{"n_experts": 16, "moe_layers": [0, 1, 2, 3, 4, 5, 6, 7, 8, 9, 10], "router_score": "softmax", "balance_loss": 0.0171, "norm_place": "pre", "rope_base": 10000.0, "rope_fraction": 1.0, "lr_mult_qkv": 0.5}
Below are experts of layer 6 (counted from 0) of a mixture-of-experts language model. Rows are named router (the router's row for the expert), gate (a neuron's input weights, with its number), up (a neuron's input weights, with its number), down (a neuron's output weights, with its number) and show model dimensions 0-79. Each number is 500 + 40 x the weight over its row's rms, rounded and kept within 0 to 999. Numbers have three digits each.
Before each expert's rows: a language model's description of what the expert responds to. This comes from a sample of Wikipedia text that the model never trained on.

# expert 4
Numbers and list breaks. Decimal digits in census percentages, closing parenthesis before a line break in taxonomy authority lists, and function words like and, an, the.
router:556543543446451508537475458506562505475493481518524555503588537439521460481543437457474432465527537466450503473513464498462432497430535560535468465479448457458488463560545550458473466474518455433459496525468540540545560481564453443435486461
gate0:450521535571536450510568467428439441505567486500448517487565499503479465417509530447529451488553506419549501556528571554443531507538478468528501478594485477509465446525485608513524401515541512539509528561524531504550505527461474438475549536
up0:523488543541441445524491486563536481469514534484461525503510465508504453388454550593506455437481541478439500499486476525510541544455508526515496493480562487476559487543504393518464559445464530474574549517501547530439493496482576439510528501
down0:484476522523454471464520505520580476446407526492536575481472407506463516511496478506511560518568511535503537507482406515493468488529519497530532532562510465591537488526499463533472557529500475480495524436452487545414472478549472460475518459
gate1:477572520477562467482490608525589494445515485464536531532551520489518481542546517454488424511530490528540539444585574527492456493504420534519512495522514509451493442467520489580480566464506451422440514451469541501510404543541522533564460537
up1:567484543568512482506495518546538481577497481483514540483562495460507490466459489571501511507521552507498467505443489490553458501460469557537507542542544557474544485517477474503501589477410473441527559547486461586469482523526523507498449502
down1:505537508447452489604497474494492445474487487475451493481487491475488545590523477511492517527496525506510518570560407515572488562473492494463500543566454501496524538469468561472523488484470567527496544543530578554355460466539521506420462509
gate2:588465466443508450510498489452442476505567504440516530481487488501506498591573518514489484475416567494498477484496508504505576507490447527501470555523494475530468514517475514500484457457377430560421556501495583579495535554521524478455521489
up2:519508476571436493494535500499566420448441490481557497494442504510528526509432493594483542516492512573503482467440454476495538462419573569521481496482455513498563442479575539539521554475492555537578516486537475537512435467432475507553454572
down2:576501460526498479494501576531513466480568567443543499479494422523529554476557487553462516512546468473513508498512511547483457501486551507463528506552465451514502519478488548560518502377513477486546584539521457514548451428533471480514557502
gate3:528445501518411434604492515551506449592555487564544476465470502548520508460499506484472507530410432583442399553523514511509526459543464533527474572485489469528473487423583481537539537503551577488544545512490529465521470477540561523481498471
up3:443539459469491430544497447501504539538493497467538567504481470501463559531519519517463552486511556477497434522463490495535502539450441521451446506528525471535561490549538505520528431512511463460518440495476499479583407497433471570475486475
down3:456491473486553560489443480542499496514520434521419534482552519539529464439525507412507472435475476486512569451532597555550475478524482454519509547468536498548466394519511545499445506458542413478435508514513462445476485524478527557476479485
gate4:494509505391480529507455393525607569453435536560471501469508465553544548475487476472541501496445507507418513494498599482517544564477511502523492499539490444487537544520493510519520573469469550495513543604521509470498509537473490491457482557
up4:515539450478473487526565500460559481551523468467482589582519460576469506552550467523545543519537526489481575544484516457549578462573508490475480484544556550409477549513452542503525533548510518569529482478466507479452485482481473533472474490
down4:472517441543545486424493502509523416500522437441528507518496461488543487453528550516536492502482464507448583534486498490519474564471481480464482485477533582533530521488454487541501514516563504568543529512535427489478433474417481481551433485
gate5:468568513557435518468544525534490515462511452454496485559511550514480505546499534478502417509455519374477430462489516544487473514502528566457477469472470487513457554500495590460510496455522488491509469447504488481472465541433545458509497470
up5:504532511493497491506516515538536481471530480580502480514575419512505507486530514489552522439469509465490444430488469473547434483534471507474495530501509491522507532525556508446508515516506490445495494527492491521467469484591388488491565533
down5:443497455452490541545519467550576466504501528510508402525432474518503545475525513486471536526485491532493483471528474475565486511452492475491545501429552515520414549554462505490552519456454466513518532498501492472482467506510510534568471591
gate6:494537433469510508505511511466512466408553520543495492522499453527447488472488516427481579490504503499557549538520481469508518500563492523521534490483510468504481580564481469428532491416559500544469509484495530467517466464491562450517580512
up6:505527490561520473551510557513462494449505421421538483471488547563468446533522557462518547480470506553547513502471497603540503481544541486480471420473493446539525503525481518517489527509518485492535545465410479512455500466465525523530500517
down6:408562566534507502565521520521488510464467545453474551480432494547507484440480566506425506563510544429460479546492495524623542457492544517542531525482533464570447504522503522554513447514558575493568538502449547461515559540438500499549525471
gate7:488526530514556510543516532523481576567519540472565490560486431455481480563438502416529517586512521492551524513501553429509530503511498575571517503513520529465538510563492457533397549457500456522502513442515566454542537540452511519456488539
up7:455477497517497496561561544458417489488487531481560535491505466482498486525522518519484510429461488481519519483495481501457560459430461551481513469439458548567455512531608457472471520530438515508478578446443523564506596562511497490525520513
down7:542478497556516530521511509476533463428528508509493486488535564535567522596487543523517462573493445501503502502477534497537540482475533513440536513473478514537527511505510587518470434499426520463528411548439504547504527558477537491445442495
gate8:471507447493442491415445502479424488457496442467487438477563485478495540447516530488449481495517471439424512546499529469499499437503448549488493514481466470522498540558551540531442497530537465549376495502408504547466551510557499488577538525
up8:531582590544459508568536450530533520477416506482473556459443481542509443527434490544548549579531549478500451474496473494517494536451488537553593482515556454558545488457451597463565495460475530514540495511572503494485468447501487481449495526
down8:445478595502405469524489444472531522430552450554525416545517523486489447479493477463453542469474468483562528411522535422456439495488487493477472543526483457478508443555548496471562498598444509486471498499542509522479470488532469485446439459
gate9:396548447566468442490503468511537470471556483520546467482472468509471480528520478506461482520482563518482500486444526478489519489510507505580433581435508496522516505514538498510477482542502474500523466470478481557570492479467491442508559476
up9:461544560534469429510596489492471499532460454556482514522500523476560534540439564485506410510426513520568579481495436412513528564513460489449556560425495535555460506510501494587532434456550563503531495527520452481560542483530475560493496523
down9:496482537559484460528473453515489479468484514514548525468539533579491477472510521494567496474498454447515476547499550501552568494464499520478464536447489441492532529433471491549453500536491472557494508514479527408482507540529525587538479513
gate10:562467596540461481492532425464482477471517492485548492554506551478532435451537482529469468457450542501489493483549552522390472500469497477502502540588515571441486516453567533557511536520447484479485554418506481443520453538457545480519516493
up10:533507495484437514566469462542568446569497499525429485446427433496514501495525492507483440579496417523482460490471535468484615537545532465522498509469531588432570452508460463464481505461538484552547467510461583501460511513558445573518542540
down10:552409545527484533511503483530553513534497526532524497488533543504506492478498574565507513517523548500490472479391524571521556505436421522545555541509491485485520455506515512436444528513510501491446499506496530460487539513431445476562588439
gate11:519461567436389532531471483476457484458513469539544424493510501546532515470471421473478475452485565422524540530508556488562523501500461534518470539551538502510533476575545559517475467548503545516446569462532529480519503463484502505470486520
up11:444490454523497527498552498527551542519501493453485529475495536539498480452430514565533592456504468472492486517429445566492504441515465512489435444531474514482452557469487482500455469539508451515506485560493560483539500533472485494482510518
down11:485576481554491446560564455552533501501546520468490485559492559529519492546527510473631552451521548469573492472490580515473482550486485478438496485497478545476448511469482470411589518479527492437434454526489581523463545494520535441468477515
gate12:484454522526523466485514490518487459555529520498524513573531594482536522531487515500549457488538518496481477507483503542465430503425404547515500550484531512546509443483503478503509543427512570465509514566502521528509529495484483479458524476
up12:556513512504480495521550477435563468574518524620527397491516430576484528465484518524454459486477428506453540506483537524544547452566526505455478553511444524480504412444454479503443496590532491524474535501412529555513509501490573484455515468
down12:543464508565515548526552573497482483537513491450441437529464445499526524437487538522479567477491530495532511542469594473535457538485526409505572489503479494484452424463514495560492548600548512497448528457544565536457495579555476447497561461
gate13:508540468511438495486497463528524459399519585509442504577527530469442503510555416527520486547547628525356515467539465405466501503460479517564464537557513437480464528520464472536495456523447486530511530562478437542617500521467451467528460540
up13:523521514449549558585479479512544480507504493503560500504466484538541490434481525405532542550528516504532495529525603558588449491556523459511459528455439445532478480462507490531439549569585521510491465519519531544472469513491530445461534522
down13:587548490552511512529443513408476462523525474490543451453510508530467528510477464498573573492569523548455459501516568513484502466498504479589533462526546561480518503589468459514521479532508439537474516481523428516504527548471525543492509494
gate14:480510509551495491491475425512567541461511532489524411473501530519525505501487510528532589465555557494498540477532551450483501498507493501509522467470496504561520510434509525500608457509528533499513459473387509541489511507526508552474504506
up14:579467482445436423519455458547492501486478502506500481506505496522520522581479546544479462437462541528506514536507450507530444442478488502491456456503502461463465514534489491560511468393519489581492525427473525502515440531446520499499478503
down14:507514450563479472474433584474483476433539453461508456543484467442526472534560481433507493431446501575488525482523482440478490467580500495516514503490540475499484449570555463502393494452470481472500449451403546483460471523469462494478407450
gate15:522503503427566518477498510549487495482494474518509510482479499542483442574468504514467524493499469516483418430550498558479473495471509534493469481497439524442523474542438406469579431478539451560518475532512546445569523460496506563455562454
up15:437533558501549514474473474530478513446533515524465510521484572520574495540428485516536542471525424476490476508505502528480537473512552516464500634435497476518542502523482530439531508534475521436478457475469544515505503458544531488549511556
down15:523531488445545491600556516509507488514516465525447594564503500480508519477430538509482500495505491504490553526511491483530412509574498548451563577544519454470506471528487549538441557548450530474477472450561550493558523492506473518513444495
gate16:446475494508466488441415497437486546466541465549484509478547454499483463484537488483534522452434546438465594464590526480466522510586496578529509422480422493570501435532516489558494469454513518487465522510531466436510536515556455543522517460
up16:487469550477502541484561497475505478484457476521508508456460461504538486517560451426439469493472496522552486527507525456502491433491478428507493480455546520549505504434457535557454588440486496500471565500505525541533441524457482432569514516
down16:586518539484604501503521492490468526530556505445518477514496517412601540466491479495474544471467490515514491503487391590457462433567543465497537487496536499391502509535512465543454503487428471503484516507499440526503389428461454447501422488
gate17:487540501488541473527467492487558488486517522543563464437551550409490517521425526450510444440525474564479501533416457529505507444527416574486534497495496507492536531570482534501445492510520548527397430460516514455454447486494487510485537480
up17:570479478479489471568545513512388480493528539451406476509550454511538515477503477552503432535465490465485384564518491514534470498449461469431573585470489539506472489471455396553533509511469488524442463573539466591564519464513473484588472468
down17:486428511540565516458549601503458447578525440482533486417535483570507433552507509528529536530513550496493467532489518418505538553504516451528525496553467520532492489537420453491445486468473577534543414595505527505558472534455477500543460463
gate18:556498478530482483538443483474496431509485512470478527525506578577538502509487516476477466499552593476506474549470439479590431478521469493493497454482535519457525526536552509503480482541500523512486530497444464502429533510424536492484457580
up18:481552517447520489464428506545541538452462579524538525440513618485535507425491543561450502557461560533447489495468542586473498459497527460523462527474531481446459548453468497563523528561568557443475526497531487492470525516532487561550455450
down18:446456557517503511579561533508578518514545482522498507457544473537487526549473551504507534518490458525520535481501463489505494518474524545555449521562475502467557457465504449533502402481551603490532515520468521477452450492562481493567426473
gate19:486463491536542496454496561498514569494507508568497462484478519447430461523580510474483509494517515510497518568493473518489500436487610460503461470501569500555486500512550571474556566464463505459437562491538519479478491481474418551488478467
up19:464522511492415485509509520492573444519455455469472467521511576460511448483481448559474544480480540477517530507519480495528504456474477517465500360505514495520487494614485466512521495561532473524513497506494530551494504482517535496518521466
down19:580520450473588461472413435467508520425493427462441478474482611556521546506545457540492515512446548475485519500430445447433519535566465514458517512475492538605465497512577507439515464575507565470495507522493492544526518499485478461551502552
gate20:482499520481455483496511514540552491478542498473428507517424537512487545523472459531434463532457497508464567432487476431504510439553418500495487555548487518497494558558521502506460511472524581492513563552534489562395453469496578480482432471
up20:457480515464483520501497486495532451498558550471477503573473527504563510518449493530470476529571486519556467496417534503521470477508482562495500508549481489521514523451543409499544451476544499517499499574537508505480471514575497509529496448
down20:521490508503459500496460578495492461441446593507455536472553522573509519397522554514516491503446535453543447486557446486463513510517515460499489521511570554472536496497409465497523545462467460470511487390517471495548488513502526462429462484
gate21:502452497463461537479509523521525488484532516493508463460547496482449494516586507503485595484493486476434490501458566528465527529486444514525498523531502542486495439575462513576441447521498503508547507546482511500484497451538469462543582498
up21:553500492481439434428553536476518454460454467534478517569490498472483459478452511513545576472413475519487494423564499570528525466568480516461500441473456492451445550509518541459533419507522533513505526524622539467489544472519493479555439476
down21:391527451497495534513517548559546507449545455512490536529410530571464511474470531496439455614412500515546427585486554493488557510471536422527502567432480530495521546524486472501517517519540462540498387548466456413418445540431511443516417488
gate22:553462489515490540517511503489549520507485594486488546484552561480509530501529484493524487492560507519517531624549517527513503511471515566441615557524550487477554556453518490414529484537450578463479515480498519435415481471512528456470579480
up22:503381460502437544519537442568516469538552508434548426492538554505532545524511465466449500473527557466392469516489545524524485466573472544452481521539474541497449451502534584489481583535480540523468491427433488519513441543491452484546588442
down22:515576496511449485539475551516579496441488497507505564513489463552486510467569559463495498490453462471503493499440467541500503538515446509484492465461524465452461526542547432501405504418467543442488461473515509492472487445544561529504463495
gate23:428539546502541497580564533452521555459509503514485567541427522524513500564474452438455503505529466531467527531447523462455509463538516459483511572485517458569540494438468596532509440546562552424402522419498500485515466488466560484551423560
up23:451561457561513509498480457497523502545573493513497482518473565512491493517508519520571435517510503493473507445573536474446469474534556574487465502486497555472492470477472591464490481524564545475433525545498496498473395534495484509497443503
down23:475424461469553582475568483484452517466585512542474444473459534554549460532499457545521502471494516527564511464490525547549506435522478523505491513457459510476553515561467453454547426478534541475544545527520563550571472520566571499545527583
gate24:476514483471517547525443527582412535500419488442495468427444482500465520509483548547500515527465506480499509567508589448505515517510482445537495560473421462505493575559556446536486478481506463508411501425469487476528544482464444537475489590
up24:424475568488609475543510555465367534495484471447578535504542469519527528461506461458508466496501477465617444438519553456527534491507500545513458481529517479534529537506469578530489517452510496516420524463506489474523505507429394501489530537
down24:520525502500562520515470419516545450428498543557521451516486505458486433504486535488602499501445512511536428497509549475564490459570504466546563483476496478502515491527585499510512509514484573603429566470519485452471538546440436505547451527
gate25:464584487534539504511455499545594497435473525494437525534498535491514416494471431538533449448481463535473475499435449525461462496519484466480430460463531505447539503516486473445466533369467518501520556491504467506525521448532439516542572454
up25:471474483517436521506508471460510533528477509526513506476523512498532491524519489553544526491529515549501432489573510487550497535528446527508518545540467452487495506499486516539535509468503511405557519495559518455511391473545428537491497383
down25:539533450462524529539546506573516476507412521536505481474510544523549477492582493498475420526436496561480541456517431481498504600573505498530510564511520467525511497427501517546492565520453512523498490482471538509498515481535484448585497526
gate26:441562422549457556583534469399497472468469564509540568529511537567497503541451550473530546495505569473471463501474550466474515565549493517520516486466452470453450493469523444411497511555503572470537528459433514508501470447530537492593560487
up26:515515453510449531573483543489490485429484530528479517531415462575509437523506501428452520542493470491502503445543533555466502450460510506501516542514442483477532550443488495443568569493514453486462524613504568499526465471481524525553537458
down26:486500494522499476470495517490538513517501507501493478513494552486526531541486499444509451538529508416547494507536524456534481530515435516538453514472545548440595470504565533460664584554418483550489532550571535506488504504416566466520499463
gate27:495497515462504585555552503550544462495569453526473451515457516506576530584440461557484510478550544516491509564479474473542446493552498458445492473531486559525450458510499508518488523473488520454503523528446517455531560482446469458513503545
up27:481429512529515515495515414537357478506554506470480496540484495508449509554490502516496495481483496507456430439436521512496543404531507552464475498474579416448524464516532596476596509507493517484434556481453478491466509477561563490565550511
down27:507468495491504542472549513525464427496482513505469462443444464488534470518580494456485478401510455517490501521492533494429503465464514407511444490519496453546506580485462514589486544537493572502560516449504473518532513489553491545491546440
gate28:582518510491460546477516579483520563507489467547469475508493442566574545527462577458496553555495416538464482496521513455464529498530505456504529421541543552526542457443522475525501444534510545499483532485541538446531492504551495466419455477
up28:530477447542468504520460502548511508478473461476510490458527496503447463617475531562432448506447490535490498475510499479571555444460480470545461497518578535511485504486524497548440418515492482494497522533473450505478532465500608557489505435
down28:436479519493450507493481476468524468459511501408472448495534505575549505455485491528529478406505609554473477497494478569487494478534463536430516517493511498469563441473562533554483465557507515487546537568503454471502470446536548479471417530
gate29:562463505534487485470535509507507492532519509470489444440390494589482517539469521475388449477472478503498428479479464468417480515456469459524459488510455475516509491499462555456473509477494550526537498447456549487389539484530535542437466455
up29:556505537597460501514494502506409502483542560583475454522463480468501541549541509489583500459534456468502460478496501460498451498511501434513462524532517535471506525473542455509553478515423466488443503514498511467567505467524459523513547473
down29:544460459536460510480527437457480530504494534506438448555411532507486492467534566487538486529525493516527494503536388489528450483544495460487523521504491493418521491463464514476498517485516476466461510529521485525541467477535473520484452499
gate30:479587497553475491527452553492463491376487470545556486456512499480500497561500551437499560564523487500505465517594526485510454529494510483496489475499509507551548436576518513488514497490583506538556461511510495431462599490521446480550482527
up30:530513486540482579480398543447520498614524447457479586514480518501552441402528469462468532556521481502533504500504544580524476549526447540495490546518458463515526521500502469560442492541505448475497518454431473512494501544542496467464480486
down30:506510510482508504382536589492423543573457523511580519479439489513515540513483472510476469508503524448543515461412503527526540456538524533527432449531520482528487568464498561545536478539502486466527558548491449527457525516498515493452509552
gate31:473476528501575520555505540503471498418475498426497490498544513500478520517456481514520436540467484533517580451491516484543508469538470551510443433518509533487446551574500459533584415517539551571455502502499548612517461459437556553444494490
up31:566492484534530527425474553540513491508461525452487502518541453535423538548525543535477494480525508490528503467537423520581549547616483585467480476485467548546456566514469487573510488515423515523504521526496460540502430478490485479533497520
down31:421605461540554536486468550474516523500469463441535403509532478470460499484425493534510580562478498505437517510492439475476473461482445506515519510509492589542436522400495459492508516449438535556573528581508489428450504487515493445480472508
gate32:529511502513577505474463528563470475443489450461525410493454515428519528533550560522493541494395517431522492515418472513520553517493469443469470596515489480558526487492526476489469427462480455446510561493425519484493474445541549482397530588
up32:488451460479437543466490472512464475496477511527451468509481578484501439449531535522455473495449510559498484471471469535565518527508528465537526494525475459553461441516455487488493492555425504554596490460446470457459488443474462459509483476
down32:559545554538501453434498527542564462476493504481462512495512458431497545547441544477518492443466455528528507519527470571496468543553527472475490502417539469475507425499468529453509484476509432513524478433512475499489546463558488447477418461
gate33:530470507459502485550460550458526444457509485515467524449494494447495525580488552462543602460485579488522491547433432568533529485500471582496518521512470528443542470488411553503422534503454445495497475503501467520461500579535489424500528523
up33:464537534491556499462519522578362506473546525411424520460413442583510444474476482517429477504520542508489488479497433501480584480477457508408511514559439447510539577523521482442505500502492443441537466474438501360528544531413442520481495546
down33:558551496528503506477446458468500540521469497562445506549532531548439484468521488531476455502444537528520502547594552408525589440457579482493505545504552445361523455512536520484476523502458467469452524526452415465480465590463521451542509582
gate34:517414529481471513503457571527502495531511494489560506459503532549446500525558393514511546498478431515574510560554488488524378567504477456529538513472449475410504564533473527475479476466539536522500491500540509512505576491509499522526445446
up34:492545500510486459432481492493552580494507492472453500491502510515487451519527588502461511530488544433453451460466475460476535465521572468476523541502514448497454510489420422576464497477492523502512548469499491458499544457497515478553513528
down34:515489580508520567551481555523576476517492534505511538490469484491379491493432430499519495497445520526493507469521473425497487487543466478500603561481470473493471528558503447478469512501493512445483572471480520536483584472580490459498590512
gate35:483563507540495526420450519557447580479443546459497495519491559496494458453488541461545487429510538527478489488567492530529501533476470470501481514472433417462459513538474503481579553499454505470486448518503541516492586553473487557483468521
up35:487562469481521482462469501557452479386475461462462526497448456498494484499459498516487473444557491575511503484405480430380435511483452479461530500457508546542538480523500558566481543398477555471540531465527420491516539453512447460513455537
down35:497512585513487461432507481517461538395503488561492547485476466522543449516515369516469480503502474531470466501563433472472489493418585533439500551457550492511447458539511451438465529486470447522553562448453525521498480527539480512456474514
gate36:530430506485482498486450476409537491484502458545416539614422469445488543474551549521452451514533519537464591518512544543489469513530527521559538568529468496528468467482516489571533509502477547498505493522476547462520513534419490455424476505
up36:474434554508530544495497500514482523538435499608413487458444424445516468501388470476500517512465567535487490470562508545512492466491555597481512448520492490487466566547564482523537469491498514452537447462536504455539480469448516611571514533
down36:492453464502547498518439467499483468553515513471500525473535505423548533567537498495481495505491563518533563578605597488511433470510513485544536477529495536489480507500436555452525448541574554463500522540502453512503508501467511532475430536
gate37:500578482529429536559503505476588438483496460482444514434522522466534493407551503562608431464529474504448497495449514540526477531521526537489500526472467541553508526476492559487576490499469518479448483535530441444507465577509501482526495456
up37:551461469514512460501488511473455492505533437556476437511522492509500457473541493481475606518515544542555487538545401479499471458516448479533454501456563472543565527571471471543453545494468503462493525482478533466517532483494383475503507494
down37:462496521525525565446487534460513497519515468426493517573461478510566497493525510506535570520481520487499591453511474472516459530524551539471505514452538522507554493557492530535494541515491447546455594562476491498493501500499443530505503469
gate38:565522503559443563575383460493592454470524496532461571494500474483513483427496566474506484562533558541484545549557462600458522494594540551541514445449530513550492486504470551507487491466492463498479540456453500457504500538537483487519522498
up38:545469483507476502482626464506539555421450518514553480547575475464484500490457445474481482540570457453501489435467515474470546500518496508568448499535460505516450520485491484460446469486519531516435574448426574477428440467567567484511580553
down38:536501525488456537437517510516519545456469471554515485533478520502471559448523458460480516573460504562546519510480545449491495507521520537536481529484594476491491536524489538599512537528502547481595517480407533502555501614486537514472461511
gate39:483606559461544509523459461478532517489539561486553506549518504467468472558468543516572487509571486452447503428529545496546513489541543571538480526552500561499499518466502500442465475452464538452561484555391435446548539469471500500538480515
up39:460514530490502481494508489501494440505463515506461521598479546511476486461498533531475495437538444491539548536533308450488483470471464452496496475450509507497561446539545515475552535522481559510491537467533485479478484499534486500513527480
down39:552509468454497402573463518520504518549515538481461521545517488541535421512523403421472500543472440505482506525467514499424552442521514494590471476448543489538547501468488561490454467563575514508505507522477493447508494501488455504438546503
gate40:530441452535518511481472546554521472586527516466501457494514503475542477573554418530517557547501453417472461465477554469481524534501436513456471518546445516452566446566483544430459463545504502499446492529443532469470536516477524509525468501
up40:417558476502540521442474454488570537554544501498495487400499494471535488507496507431502486502561517504530449529554492474539511504463478560466523485543506488496606489590453541508528578468532494548471495559487514548460480530562525564500492455
down40:541481515498523488529478499477525542571520488551430488527604507544478480520522509537409467530512497530576486510493440487522513564436557456580490557544389487420498559493453488480544485454523485479535605461519512527464457513513499538448434484
gate41:532532540474521493469482492556526508476445505408448535472521476464457502502545544539470489560509537441484532518543503495555541460491499469489466518497530459475574516510501460520548466510519502458514517481560493493504517522480508502470521456
up41:466569510438536495484529458587548588464557485539477543530504518510590543538442506465536460513508463476507411451524458527544572470552507480486494451536551534472553485490474487488528490474477459452421451517458467569460475491461512486525456440
down41:460510468405456524423486500546448511577499522535488510443503564520556471499509546526517456508465503472432481511482473558490476476528448570468485432545562546543489384470437466533527481596566517445532516509414478498498493466549486489448430511
gate42:528528507494483533473567420483569473475430452510524432539554464547467431432458521556532485436522490554424530429472477474384482479457464516449471466463464516465459478533555571438424510505463483489504495520546490491513454509510488539474412430
up42:455473531500519500497500536445470517531545538517576514508462534479462490581506531511408454470434501489485490523548501554546474566465492566459521496536485532438520522488497572518563507536516487529541511506434513451465485503535523550530498457
down42:489506538454476468519450529491582433522472512438525541548428545420438523543487482520538496474446468529534521451506470492559504562518537510544507532479521495532464555466502454472481509523489588415547512509528544456494468515499456478475485508
gate43:404528475472502475594568516452503517482527481477578532495541456465436498552540566453477597519486582537446449493505450443461468431496539570469494517477512499551567512495490508437497538523459542573468543466463534512425416455444474505525517477
up43:507469556544492513532448521496545545450471458545435555477453530487529485495558547521469505552497487519478519459482440431467467539484508419484509520531509548516517508464556583522514533528525534512478453489540510468477491610527546428533501520
down43:507510535449497446561511530546471448512520556520489523494536501507562548486550429470539479473536453455443582436452462616468439527549530561519459511506519481481510531521468437479556484507545465522553512484504479508523520554533509544495522622
gate44:461470451530483568521451526457557527466504445518497492447445460493502458530511583398510507472517421474419559553440536536538566487524515513501441490464491441551448507512501474488516471513492503471422542487496519502516525516516506506531491544
up44:486521474505477481531546523515495462497536519586437474533573541482548472468586491486445519446477448486498434494534529468466476504500441521498503578554459543514541485507463509551441511487472491462559465555454507457543491515579463473508594430
down44:477485496482518485519478611429491515382526528538454510488507465547454519494469600444475488484515575508544463548542480589562558480496469546495473490485543499461510422500440523518469456561509522453565458473451525485536497474520582476519524414
gate45:441521506557489427516511488531478497524469477515469571456483518520519503452516476491551492467465484513481425498524545477568488562459419579474538487461442549407447486577541507490506497451497463471474528441496484527522553471503518561546494527
up45:464507500523465557448566496587484477474526494471556447483446578567461442469497470470433487518436476541499514446448448463518513442537537473510541517517484421522541532503565505492547543506559484536560517500443519566520521509489454490510524526
down45:510537498420460489457488548484459465466520495473551486492443495507508512465551605484596506476498492511519510491572425496486483480538432420492475469594533519482500569514525467505557539438455493550482432451565449446483591428558466495496509476
gate46:455466487436516461541452488444566530494478540500533466435405416539462507512497520547493551526511518478492498525490520474466442532432540493566532482412472504514470504492558503457496510485500562558487504500558492466518523438493527528543514459
up46:531453506566476498466486600491559451485548413573474457525576493485437582495550511526531462496442496411445432498443556518452553535520557499473501583418506495515546443526484512560430539450526510514451530497488529513523514577474489511482491550
down46:489470550516503454506458466491450437462481515534522482460439488545562481523498461475475521500436490538568533511541438542460492514447570545523542426493530516403381553495468529457546599514478474488458505451515480548471484507469484459445497421
gate47:544512462519522424497560535532496459429499417467497537469452510519491433525528458516495444534464476547521485523516500431584508462469496470496532493546512511487537498519419503496484490498525504493462471514471549526462488515596441478538490486
up47:475485475536539519539491499531430547469533489569475566447513509526447578464390538536462555499450532411464427491566512509492472528483469488523459522551534450550544453544455568482488492481513458517500525485451457526517447515546551542422504511
down47:493544527528477499518501507526477483532565540590631472492467588448517557555473523483509498508463494511479497516530548506471537465514503560449518524501473538503519528514452483437552472534499561483555544442482434423514503500497536442534497452
gate48:472517475510450442576537487547543556542490510535528506512492548537522491453452494526483552547479459477449405486455487548526511534463466567512576454544450495431442535545493515456548494490469486488499495452488448520503484449507434539489465463
up48:456509531552522492528447531484505550493571532415512515407482474561558549465524450448479504495521552439480491420478427476518521494542455500546533534452455420488523457456514542476422478521478492549417480497501515497455428600515550475478513504
down48:492427461529469460527582524446448612492507524432551528453484494537542558470500449537453502490452513484505592521595545527459444525519521459498489508514508480606480447547514489536546501540435511534469510512482478478447475478528495431522542494
gate49:494456514527468566473503452460549510465403523536487506532487492508458464477469509441502511508452497527544522525526500479446438510529472531518469485494522511487465370437501531524506468491481477556555471547491482504474530466505513544504421452
up49:498475484494520476486509438476557505470569487473489537481510496462560549533489493498421478441455502478537510448534537578538536516490571494532474495522472552481492461469436503444502478558509551536472479489490560499557557482475485465442456553
down49:447567499496487499548490433519406497477507451503442478572462473515548531466460585542540557535444536442471479469556435534508558465514561524474535489523493496462466565563548532510523497528519550434489487496459465484490478486500498443506507431
gate50:463417453492452545467592514573552478493483508484481421452517568495493478531438587521447525504518425471428547483548514516458537484530499533538472541474429554491520526567540535480509467462526458536466536520458520492505543429495486449516512497
up50:484534493543451462455512527464549512520531529474507512484472579520479487510456481526406457485516462492524496491517542537594567451517506530523480490503472555532520499515520488549531458463573487531462527458505533534445575479509504477485474556
down50:500564480454533451523512503515509504431467533498599530489459561577563576508477416510505542552515519466570463453536471499559528459500495415536461506526444507534487497505472500484560562527542423527538505514501530549574510412423469425518469536
gate51:524503433549473433441518516476519499517495487469489525454518482512509483514546550461527517417474437517492554478538452587478490485528488520476493461566490574507483553505539508522443435551485495472568506495458489412409478476602506442469484523
up51:455549548454520567470491516492479523506503567563551474398494541466511503495514568493456522469507517486510445479472515559514522515494462508527485523477560517530574449463561529584521428441514501507423491486531496505461485456502470529526514470
down51:466517405513544540504500505454499506542461458504471545435532523467562529516468509529568543518544457572469451479558512473536513490449524487499507518516541502486446497481415505483458435507447498497494585503507457495553544475497601480494505484
gate52:454489548489465545496547494525510517418475492451504461526501454416449504529551433505476486551534561481475524515487482484463485561469480504476487461573563458461536495536464471585467518517415447511574520515426510503513464490504510487483531431
up52:501577428479485474493484471476498553481519477500508433491480458492490507514402532509512531527469468550507419552479541502479467446455496475435475483467545556533402444554571496566506545459445449522510550461481506438531445508523447610564511450
down52:551482503490447452472491496448515500559495468474492522516549483478493464430543491396531529480479554487491469510476469514446461463517517558586506550523431472445453512466547539468501427549472603527489470435480526497467533556545528557489547552
gate53:470489537534535486522503616489512546452556520501523412484496584416480497476509534458514534489479482529463501492422559542531464504519476568510555528423521516536513423549516467494559544490509543435465538441525521526477558440499528524527489518
up53:471546531475435440469477498514468517497481412607489510483531539490545552528527444549453445466432485518426524504512449483481527463533530469580531529593464501477545512447482480568469547519549514519540462524500514492516480478497596532516514491
down53:513547565530536487468452474472545525451478517463554478524550450417514518467478459458516518503520518499458486555466516497513493481532495434395553548449549470443417489436492549488490551497453504511481471514522506510460547474501521446448522527
gate54:574511483494497451553524480558542502472528444539525461527440467548435582553537472478454467523493580520516512438473491556589443475494477491461565540558575527450475498507441503522496501507544555485504513467547475565503501556517415498435515518
up54:547427485479441536455508461447546490393483509548570548520497470465507548482517525486413558486505537494490516462493479557479471500442480526498514486459476503495467470474470495575435514565526483559547494551512520512476490450540565440476545467
down54:556509558546484537467498447495469529410521550507511518527485468553485501432479489467517501487502538483499532555488521458464495535498512459495477432460452567509508574489472496462478475449483513517419493541483534497470460445468479459474526494